{"d_model": 192, "experts_per_token": 2, "router_score": "sigmoid", "shared_expert_gate": true, "norm_eps": 1e-05, "positions": "learned", "optimizer": "adamw", "schedule": "wsd"}
Below are experts of layer 3 (counted from 0) of a mixture-of-experts language model. Rows are named router (the router's row for the expert), up (a neuron's input weights, with its number), down (a neuron's output weights, with its number) and show model dimensions 0-191. Each number is 128 + 32 x the weight over its row's rms, rounded and kept within 0 to 255. Numbers have three digits each.
Before each expert's rows: a language model's description of what the expert responds to. This comes from a sample of Wikipedia text that the model never trained on.

# expert 2
Description: Function words. Conjunctions, prepositions, articles and pronouns in running prose, especially and, to, a, by, with, as, and sentence-opening It.
router:120114151117162162088042173105143114125148184072115114111190143168133106203100172137093147143174126091107173129198129163076101163117146078144134178102164047119110116134113142104133090148129133124125152122114107179136133127088121085149132118124174148080099101183135129169093154151134106144083149148201103079155150096074088137151099126181101125124128166128081112110109094132080068113139111132120142112102155115108167128075160052142115122132120169069154160180157096101120128148082170154114112106156153094119134100166162127111091129156119105174164143154197099158178092162188078081
up0:096103131107090153110183150114165151077118101163088102150121109148083150135169118151105095127117129136108169155099095125196168205144136072150127110145141053153112135145121182106124167165083140080111142155173166131113146124074193104111144131129142155152100162159120124078135181114060118163138184186056107118139097139150155088137153174127104121163131156091107125142039197099167122150087171121140122117160130158052125114095114111142164160113112095147075141137120111133167087163096070154112111106140095068134134131231125145112182087148139126140167110104102160178106107126076126113
down0:035170152132094079121105143142095173131121117151100148146126119110167130140148120087065104067195121122120068136168117104167153114127150151126111130113146082136130101171059085134128134144174143138096104095146113167118147150176173087139095109199121159159146186152076110122134067137057160089213124105111144124153133124100087190152079134173141131097117114174100140090110047144099116111099058122097147081100172115171187148136149170197103110190166082116084127144138114094157143120143158097122129097115083133112139149136121170165128055114148144154124142136190124137149154133148115128
up1:143055144077090132160147085149109167174118123053126046131162170204126136149089159157151137078057137133116144111130122108080125128127127162168117087157098082146119180171116130123096091118146180153124140135177103122120139132083160112162151151119138192137121089136120170164076179082072131119123173148127102145111155150106110166088169098170151119171106130130134135097150134093059123110092068126107142090148137130097070195115105084085178165135115174103209137167125134121090152185109166088154098121140161130149076123192108173141167109126156154127121082123116140117164101165175098139
down1:094157123112113096158086144137095121104130147134144151089132075205147113118193114104126095125149100130114095138136069169109133123139095151135106073153201160055151139119080158141093124135109113167147157115116128104105128093114132115114143096146157179164136125138100093090151132137183133168157171118144115145131174081122191138119109090113141154087123069133106199057190133143073084129057149101151135099121183173100057107146185082210111129129120177126053139146122102204147095105127145101122109091108091146133170071162122116199137164131178109177135148149176152159105134112132124139
up2:183113108116118129071149118169072118156147157133091135137121071131137127200207111176162144185107156135109155173131106141158142128149101138206122088142133105104106185124137145125042091097163103102114104163147151073102111142094142103120108130122173133116152116157175165143115123146074121139170175107145128117135164140095136143091098135172166118150139066135118048115135149108121064110097088156108217148146126120093114069197141144168078092076141081139182114152106126149114100029130113101140121195101170128171177172141131132140079109130161137155111122140134181112133102103160120154
down2:109148130165100151151099091134102115087124149188111144124136134120128133143088169147146187080148124144126088064107116112116165094123140119106142162139143131175190155133128117056124127161176101091110136169093117159141111149151116110122167144153109102073156089057172191121100154102081074129130137110150092139166119161106139123104188088062133169124123175127164124101136162152119226111087138127120096040129171130139154113105062155100122157136138174141104089086066184089081210131144101156100094152171054159079164164160119138106133084160148137135143151148112139103160115105103170179
up3:075126089103105150143161118091100091092110120183078134147130145122130145164145127119059088101060074143102193161128158150089160158148099089153091112131124182129108157158114128132121111129167178136098185150201153131103086095115161120129121103129123135175152148105117188104151148123144211119115103132124147096134124142129097134186063126153102102113123145127088075134123163100139153182195186129099118100142112179152163132104132134160160111130140092126156163121178155150159109124168102161084106063142146076137115117054069096132142153136111211096200128139072158216082122090141138141
down3:176101145117185125152076168158166141131136139046169126122171101108060099146139136100105154127086144144119121127100164086111199171106139095130122124145127060100112134133087049131125182160111050067117151132145182173101097117118195110138090162101121120136114136139153096155087119113086115161080082034061160102101126198200137158141139130112127136156134148104116121181138093152060110206150113158130089124151112131171107133108143136108135145111129095121109142147177127133109093182116150111136131106160134129106135134127109119111168137167224156147147169112115151065141130076113149090
up4:103099114095126115100082042138091169150208145103173102109104167114185150157166074163127124168057130153135134135177122116119155137161119122162158104168135110139136112118117108180113170107163193123116106090114112161087111154098175109148103158126154146124122087124116226171093137150116112101127101169163132142160123170122089110130114156157137103127110087143134079184181098119137113133174117170160125158126149137171091164171114145084069077079098159109208127154133065126095084081144129141137113150068144174170112107114109221095094147119155119082085122148147141050120151136132115128
down4:166154176074100182159073091116117110076200098065134123121125162127156098113095145139124201069173146121135110185163148130033173154120131134150163142142121083175108142135121074139083111091150127178115134100143077116087121140153160159188149131139149079111153134161085133049112118062143136103096171175148105110160136125115130153090162115130121171056083151142103102154117164196162085098098107138112150124087194122119195158104117097121138133164146190100133140158084192087074109188090136153092113137158126140163103160120146152125121109147101104150148158157148098110120140141142125111
up5:115081126041117137142127108137067119130105121046104068120038093123133143134117186115093150174149143138113180165171115157157097200130078096153160127110183132147083124093198121088129134171179152129116176130171109138162101116080136103099104072126129081151084147159165114175116168113139117178138160085119120049154132116092145127162129114153102069113118135162127089087113098106143113145111151106132191189171180119176139140090130128152103189141186119162144155179126112136144128130056153113078145100126138113146162149186135150100158119115092123132107161131123133074154092155120096167
down5:171179156109094128060110132099189102133145098198093194171107158132149110108074079142098105118145098150132089104077100142137094111104176139098105169122108084146072151133156128115153190141143169137135147122088141150072142111151122108124152140126089201115123099124062135116135158135120120108102148173168115113161107117132115216125117156192140133122110166138114138222105135123095142107110123115134122143155114129111201099136097124057091137142106151066089130146123197122115144191138080089116189145156099151092052162144163137126130084152149155128182125190149108153066108079170127130
up6:138115162080103089141053098080075165062153124095128088139133129119098112132069113089091097109136106151147181093078161146147122142151128089143120180152091127149082062117138137121128151152144155174127139096112169122121181145148047110111163131152140114171095126153180139096147135125064137145181140142171140107087155106140080103099079128153086108145145175136120132157144163104097153092208169098083140151173165169149108159141111100121068126103117159135043173061142126125121141204155065118128120100128129160114156176147151132150156149080147106083132139140092138164153151105197082182
down6:153066135156130159113146106110071148135113104201121105098111151125118150146107120123153099118119146164124103061155124114133091142138064151089137137169118106097150161119093095090150177147115182164169069118122085182136161095105096109097146143157061134172058078175117156203185143099144126071179125135143133117171171128132134122161169169132168160162108147147138069157099093130104076155147146093157119129114115119130057095057106145196133142112080140208196129134110112144145149115209110109148123074147111168126171110102069112143132121113093115077072125062151125113141122122126128146